python train.py --n_layer=11 --d_model=160 --n_experts=128 --experts_per_token=3 --d_expert=64 --d_shared_expert=0 --activation="swiglu" --moe_layers=[0, 2, 4, 6, 8, 10] --router_score="sigmoid" --normalize_top_k=true --routed_scale=1.0 --balance_loss=0.00319 --balance_bias=false --router_noise=0.3 --n_groups=8 --groups_per_token=4 --init_std_router=0.0182 --lr_router=0.0022 --vocab_size=13156 --norm="rmsnorm" --norm_eps=1e-05 --tie_embeddings=false --optimizer="muon_variant" --lr=0.0132 --beta1=0.95 --grad_clip=1.0 --batch_tokens=65536 --seq_len=256 --train_tokens=410900000 --steps=6270 --dataset="wikipedia_en"
Below are experts of layer 8 (counted from 0) of a mixture-of-experts language model. Rows are named router (the router's row for the expert) and show model dimensions 0-159. Each number is 50 + 10 x the weight over its row's rms, rounded and kept within 0 to 99.
After each expert's rows: "gets" lists some tokens that make up at least twice as much of what it gets as of all text; "comes before" lists some tokens at least twice as common just after its tokens as in all text. This comes from a sample of Wikipedia text that the model never trained on. Tokens count by the router's weight.

# expert 83
router:50 49 54 51 41 62 44 64 52 76 48 52 53 50 70 63 42 51 34 30 41 48 34 49 44 38 36 47 39 43 48 51 55 46 59 36 46 42 52 35 49 59 75 59 52 41 42 53 41 58 47 58 55 50 32 58 53 36 32 53 47 56 51 47 40 44 57 52 60 44 61 43 30 68 66 67 45 35 58 48 61 45 46 62 60 53 44 39 43 47 45 34 48 55 38 49 27 40 59 63 49 53 62 36 42 60 68 53 50 36 48 59 40 71 49 73 37 43 56 50 52 67 54 67 41 42 68 60 46 57 42 54 44 62 63 44 60 65 41 52 40 37 53 47 38 51 51 43 47 34 45 64 46 34 43 54 51 53 52 47
gets: "9", "8", "0", "7", "6", "4"
comes before: " |", ".", ";", "–", "th", "″"

# expert 82
router:49 55 52 55 47 52 37 67 53 64 56 50 59 34 51 61 42 56 42 24 43 42 45 59 46 41 34 47 42 35 56 43 48 60 58 38 47 50 48 41 65 54 55 60 54 32 48 41 43 52 42 67 60 40 42 58 63 35 33 45 45 67 58 66 33 67 45 49 64 43 42 55 38 58 46 66 46 59 47 62 58 43 49 51 54 49 44 60 49 54 42 47 55 60 36 61 43 45 60 46 55 54 62 50 55 43 66 41 37 32 43 55 23 50 61 61 41 32 67 39 52 54 44 56 36 48 63 75 43 48 45 46 35 73 73 56 65 58 35 42 38 61 59 45 39 47 52 47 53 39 46 55 45 49 46 50 56 53 36 45
gets: "0", "1", "3", "4", "5", "er"
comes before: " |", ",", ";", ".", " (", "′"

# expert 92
router:59 50 42 64 56 50 35 58 53 58 48 65 48 45 74 74 41 62 36 41 59 51 58 40 46 54 33 60 44 41 59 46 67 47 63 39 42 50 56 40 41 76 47 57 48 54 53 58 28 58 41 55 31 43 55 61 52 35 42 48 51 52 50 32 48 48 30 58 59 37 49 60 58 54 55 58 39 48 48 64 37 41 37 63 64 38 49 39 56 40 40 54 56 51 58 52 54 47 62 40 54 58 50 44 48 49 62 46 43 49 20 47 32 58 54 41 42 49 51 55 39 45 42 40 46 54 47 63 37 60 46 49 64 59 67 42 71 67 56 40 43 57 48 49 41 48 62 61 55 38 35 66 56 50 62 52 60 31 42 56
gets: " all", " over", "b", " All", " top", " about"
comes before: " ", "-", " of", "e", "on", "ors"

# expert 38
router:63 58 53 57 70 45 39 66 23 60 46 48 52 45 60 54 58 46 48 50 39 36 45 34 42 51 46 41 52 33 54 44 47 46 54 40 45 47 58 43 38 61 51 55 45 57 53 51 35 52 47 54 43 33 47 72 55 39 43 49 47 43 34 46 46 47 54 54 65 42 67 44 46 67 56 53 28 44 58 63 62 36 37 60 56 40 40 60 19 54 50 49 35 46 39 75 56 49 56 59 41 50 76 51 53 39 49 42 45 33 50 36 43 63 60 48 40 41 61 56 67 48 51 60 47 55 57 47 37 62 51 83 47 52 66 55 60 50 53 59 48 46 57 37 41 47 38 48 51 42 46 67 55 53 52 47 56 64 53 49
gets: "\n", "==", " Born", "====", " Died", "Location"
comes before: "|", "\n", "==", "-", "The", "==="

# expert 7
router:53 56 48 42 54 55 63 61 49 69 47 51 55 55 65 50 47 75 53 40 48 33 40 60 38 53 53 50 41 38 63 47 51 41 66 41 47 47 65 47 63 67 61 63 47 47 60 51 40 42 45 69 61 35 38 78 57 34 28 62 27 52 41 33 46 55 59 50 55 49 55 59 42 63 57 36 40 58 52 46 53 35 38 54 54 40 59 45 40 50 43 44 56 61 53 58 39 50 55 57 33 64 75 57 48 44 63 48 48 50 54 59 60 41 49 54 50 43 57 52 50 67 63 47 43 45 61 44 25 58 43 64 41 56 76 56 60 54 58 56 42 33 45 46 50 53 41 38 56 37 54 53 42 55 64 58 44 42 50 58
gets: "0", "5", "3", "4", "8", "7"
comes before: "0", "°", "%", "5", "6", "."

# expert 85
router:69 50 44 52 48 61 35 58 53 65 56 63 52 40 63 76 56 55 59 45 59 40 51 52 52 51 53 56 51 49 51 65 46 51 68 31 50 26 63 53 54 66 46 63 49 50 58 51 26 53 54 56 54 56 57 68 59 30 40 54 45 40 54 42 53 61 53 57 67 43 70 35 52 67 55 47 44 35 46 61 51 43 69 53 50 36 61 37 42 52 30 65 54 48 53 70 48 57 56 62 41 51 46 45 65 53 53 31 58 33 53 49 39 47 46 56 22 57 62 45 50 48 56 46 45 45 59 75 39 49 24 61 65 54 67 47 55 55 58 42 51 49 56 50 51 46 47 50 51 45 49 45 47 45 52 51 52 36 45 55
gets: "\n", " re", " co", " Co", " non", " pre"
comes before: "-", "\n", "|", "   ", "liminary", "     "

# expert 18
router:52 30 49 48 50 56 63 55 41 59 55 66 63 38 58 62 61 71 41 51 40 52 52 42 44 40 44 52 50 47 51 47 60 42 51 52 53 42 47 37 54 54 60 51 42 43 50 52 42 50 29 63 43 40 41 64 52 36 35 41 37 56 33 47 43 56 52 52 79 44 62 48 32 75 45 58 36 50 55 63 60 56 42 53 64 53 53 41 30 58 42 46 43 64 48 54 36 45 60 59 49 48 56 61 61 40 51 29 59 36 62 43 59 48 57 62 49 56 60 46 45 66 52 64 48 48 43 64 38 50 46 61 47 63 57 33 55 69 38 46 62 54 54 21 49 44 48 55 53 27 49 59 48 60 60 58 65 43 49 34
gets: "1", "9", "8", "D", "d", " d"
comes before: "9", "8", "7", "0", "6", "5"

# expert 75
router:60 38 46 37 43 60 51 59 32 71 63 52 48 27 49 50 50 72 46 40 24 53 50 49 57 59 43 49 41 30 65 51 60 54 62 40 47 54 47 40 65 64 55 66 63 63 59 47 40 69 67 72 39 45 53 53 40 30 39 48 42 39 58 61 41 57 51 36 64 44 65 36 51 66 48 54 34 43 59 63 59 47 53 60 56 51 47 43 30 44 34 64 49 61 49 56 52 46 53 47 42 46 52 53 54 62 41 69 55 43 54 42 41 43 56 51 45 42 40 50 56 67 54 50 48 51 53 58 41 70 40 59 49 56 61 57 47 43 45 45 55 49 57 37 57 49 49 51 60 31 40 48 34 50 70 52 68 36 54 46
gets: "'", " was", " is", " were", " be", " are"
comes before: "s", " a", " also", " the", " an", " not"

# expert 123
router:62 51 48 43 43 62 44 55 41 73 48 50 51 36 63 48 49 65 48 41 34 62 55 56 59 54 47 48 39 36 61 46 70 55 66 40 54 52 49 35 64 59 66 61 59 62 56 54 45 70 66 71 46 45 52 52 51 36 29 36 40 43 61 58 43 62 57 45 70 48 63 42 45 67 54 53 20 48 60 62 61 49 54 58 62 55 49 44 27 39 36 70 48 57 44 51 51 53 48 48 37 56 49 52 64 58 50 64 58 46 40 50 44 45 51 47 40 41 58 53 52 74 65 67 47 53 54 51 49 71 43 60 40 51 62 56 50 45 37 47 46 54 53 46 43 56 37 49 47 38 42 51 41 44 53 45 70 36 44 52
gets: " was", " is", " were", " are", " be", " been"
comes before: " a", " an", " the", " also", " not", " born"

# expert 105
router:51 41 49 57 53 71 39 79 44 63 40 66 65 49 47 59 48 58 57 40 46 40 50 68 49 53 42 53 61 45 43 39 53 63 60 30 49 57 36 42 53 57 52 60 46 44 53 50 38 45 38 59 56 46 44 60 60 19 48 49 21 50 43 39 23 44 37 41 78 54 58 43 52 58 66 69 36 42 53 52 38 52 66 50 42 51 55 44 36 58 31 50 57 44 50 53 38 49 65 70 49 47 62 58 48 35 61 53 64 56 40 33 37 42 61 47 47 56 57 63 57 62 49 45 47 50 46 47 37 41 44 47 49 58 59 55 56 50 45 62 48 51 53 42 39 50 50 60 59 47 46 54 42 58 62 59 48 45 56 38
gets: " =", "\n", " Born", " Country", " Coordinates", " Total"
comes before: ":", "\n", "-", " name", " zone", " code"

# expert 40
router:45 51 57 35 59 49 44 56 51 70 47 59 47 46 66 47 49 61 36 33 48 53 48 60 41 69 40 41 41 35 64 44 49 57 57 56 45 49 48 32 48 53 41 47 51 45 53 49 42 56 39 64 46 28 45 57 70 42 62 69 39 54 41 57 39 49 62 42 58 29 58 48 45 61 46 59 35 45 57 51 61 37 45 40 68 41 44 49 46 56 39 40 59 44 39 63 39 50 58 48 46 54 64 50 31 45 52 31 64 41 40 50 40 51 61 35 46 58 59 35 54 64 54 48 44 61 39 46 30 60 37 53 67 54 67 53 72 52 64 50 39 52 72 34 37 37 42 51 48 39 54 64 57 45 48 43 53 58 63 38
gets: " to", " that", ",", " which", " would", " who"
comes before: " be", " the", " he", " have", " it", " they"

# expert 62
router:36 47 51 44 55 46 41 57 58 66 58 64 63 39 53 53 55 46 32 19 54 50 37 45 45 49 66 49 21 22 42 43 59 47 60 51 42 36 58 47 50 62 58 54 45 58 58 52 45 50 41 60 61 47 31 49 59 39 44 47 47 41 55 35 36 59 65 35 74 42 48 51 25 57 55 58 34 55 54 59 57 46 55 54 59 62 46 61 47 57 45 52 49 40 56 56 36 47 57 46 35 74 62 49 56 43 47 51 47 28 51 36 52 70 43 38 53 35 70 59 49 53 49 52 46 48 52 60 43 61 52 65 57 56 54 46 52 60 44 56 48 54 56 39 35 46 36 43 56 35 44 38 56 35 52 58 58 51 49 43
gets: " of", " in", " from", " on", " among", " for"
comes before: " the", " his", " a", " birth", " its", " their"

# expert 74
router:47 48 62 56 45 56 45 58 53 57 52 62 65 26 59 56 52 48 36 31 50 60 50 54 34 54 47 45 48 39 63 57 61 59 62 52 40 51 53 44 48 59 54 47 56 47 56 35 36 54 47 57 67 42 38 55 63 39 28 49 58 64 49 60 38 55 48 54 72 37 56 41 43 51 47 62 39 45 51 53 52 51 51 60 53 38 38 51 39 42 26 57 48 34 38 63 34 40 56 55 49 63 62 41 46 38 70 41 41 29 46 56 24 50 69 67 38 33 44 53 53 64 39 59 35 54 58 73 37 47 45 56 46 64 60 47 62 53 48 34 34 40 62 44 42 43 48 44 49 37 46 50 42 57 50 44 52 61 40 48
gets: "0", "9", " season", " order", "ed", " days"
comes before: "\"", " |", "1", " to", " of", "\","

# expert 89
router:58 55 59 34 54 69 34 63 54 76 58 54 58 46 72 56 63 53 63 48 36 45 54 47 49 58 33 46 58 46 61 34 39 57 48 52 49 37 57 64 54 53 49 55 44 35 63 35 48 56 38 49 55 42 38 56 57 39 39 50 39 68 59 55 46 63 46 41 57 35 74 45 36 64 50 64 40 44 52 40 44 40 48 57 48 38 52 50 39 60 46 50 46 47 64 54 39 34 58 51 43 42 68 45 43 44 53 30 52 37 37 46 55 50 50 54 41 62 56 48 37 54 62 57 45 57 77 57 47 55 39 68 67 46 61 48 67 44 61 43 35 50 65 32 35 49 55 45 49 34 38 56 47 56 50 52 56 45 35 45
gets: " he", " He", " has", " had", " have", " also"
comes before: " was", " been", " is", " had", " as", " be"

# expert 47
router:41 53 47 65 57 63 62 66 37 71 32 61 60 47 60 56 52 63 59 41 48 51 46 50 42 56 62 39 46 46 57 59 50 48 65 42 59 45 52 53 51 56 52 48 49 52 51 42 41 56 43 67 50 54 35 65 56 36 29 53 38 60 48 44 34 57 57 65 60 48 52 67 41 61 41 63 28 55 56 48 61 58 42 58 54 33 53 56 37 56 49 50 63 43 43 74 45 46 44 54 50 53 54 34 49 46 67 53 55 47 57 54 42 56 51 46 40 45 44 58 50 61 56 61 53 46 58 58 25 51 39 58 39 81 55 46 68 52 66 47 39 39 58 48 22 48 49 46 40 24 40 52 56 61 65 62 46 54 46 63
gets: "0", "2", "5", " million", " two", " billion"
comes before: "0", "1", "2", "%", "th", " m"

# expert 26
router:44 46 53 46 40 57 38 59 29 56 41 54 52 38 46 63 58 62 45 36 52 56 42 56 32 42 41 57 28 34 44 47 54 61 69 46 41 45 53 50 49 65 69 72 46 38 61 56 50 44 46 49 49 28 44 47 59 43 49 45 48 47 55 48 29 59 49 64 60 40 61 54 32 57 45 61 28 46 54 56 64 37 56 54 43 44 54 57 41 50 46 57 50 59 31 69 35 50 64 51 46 53 63 37 54 51 48 37 56 35 49 38 49 60 62 49 46 51 52 44 55 53 52 40 38 63 45 59 26 61 58 48 45 52 71 48 70 58 62 49 46 41 52 39 51 44 45 47 61 45 65 62 48 52 69 63 79 58 46 44
gets: " of", " for", " by", " at", " with", " to"
comes before: " the", " a", " his", " their", " its", " an"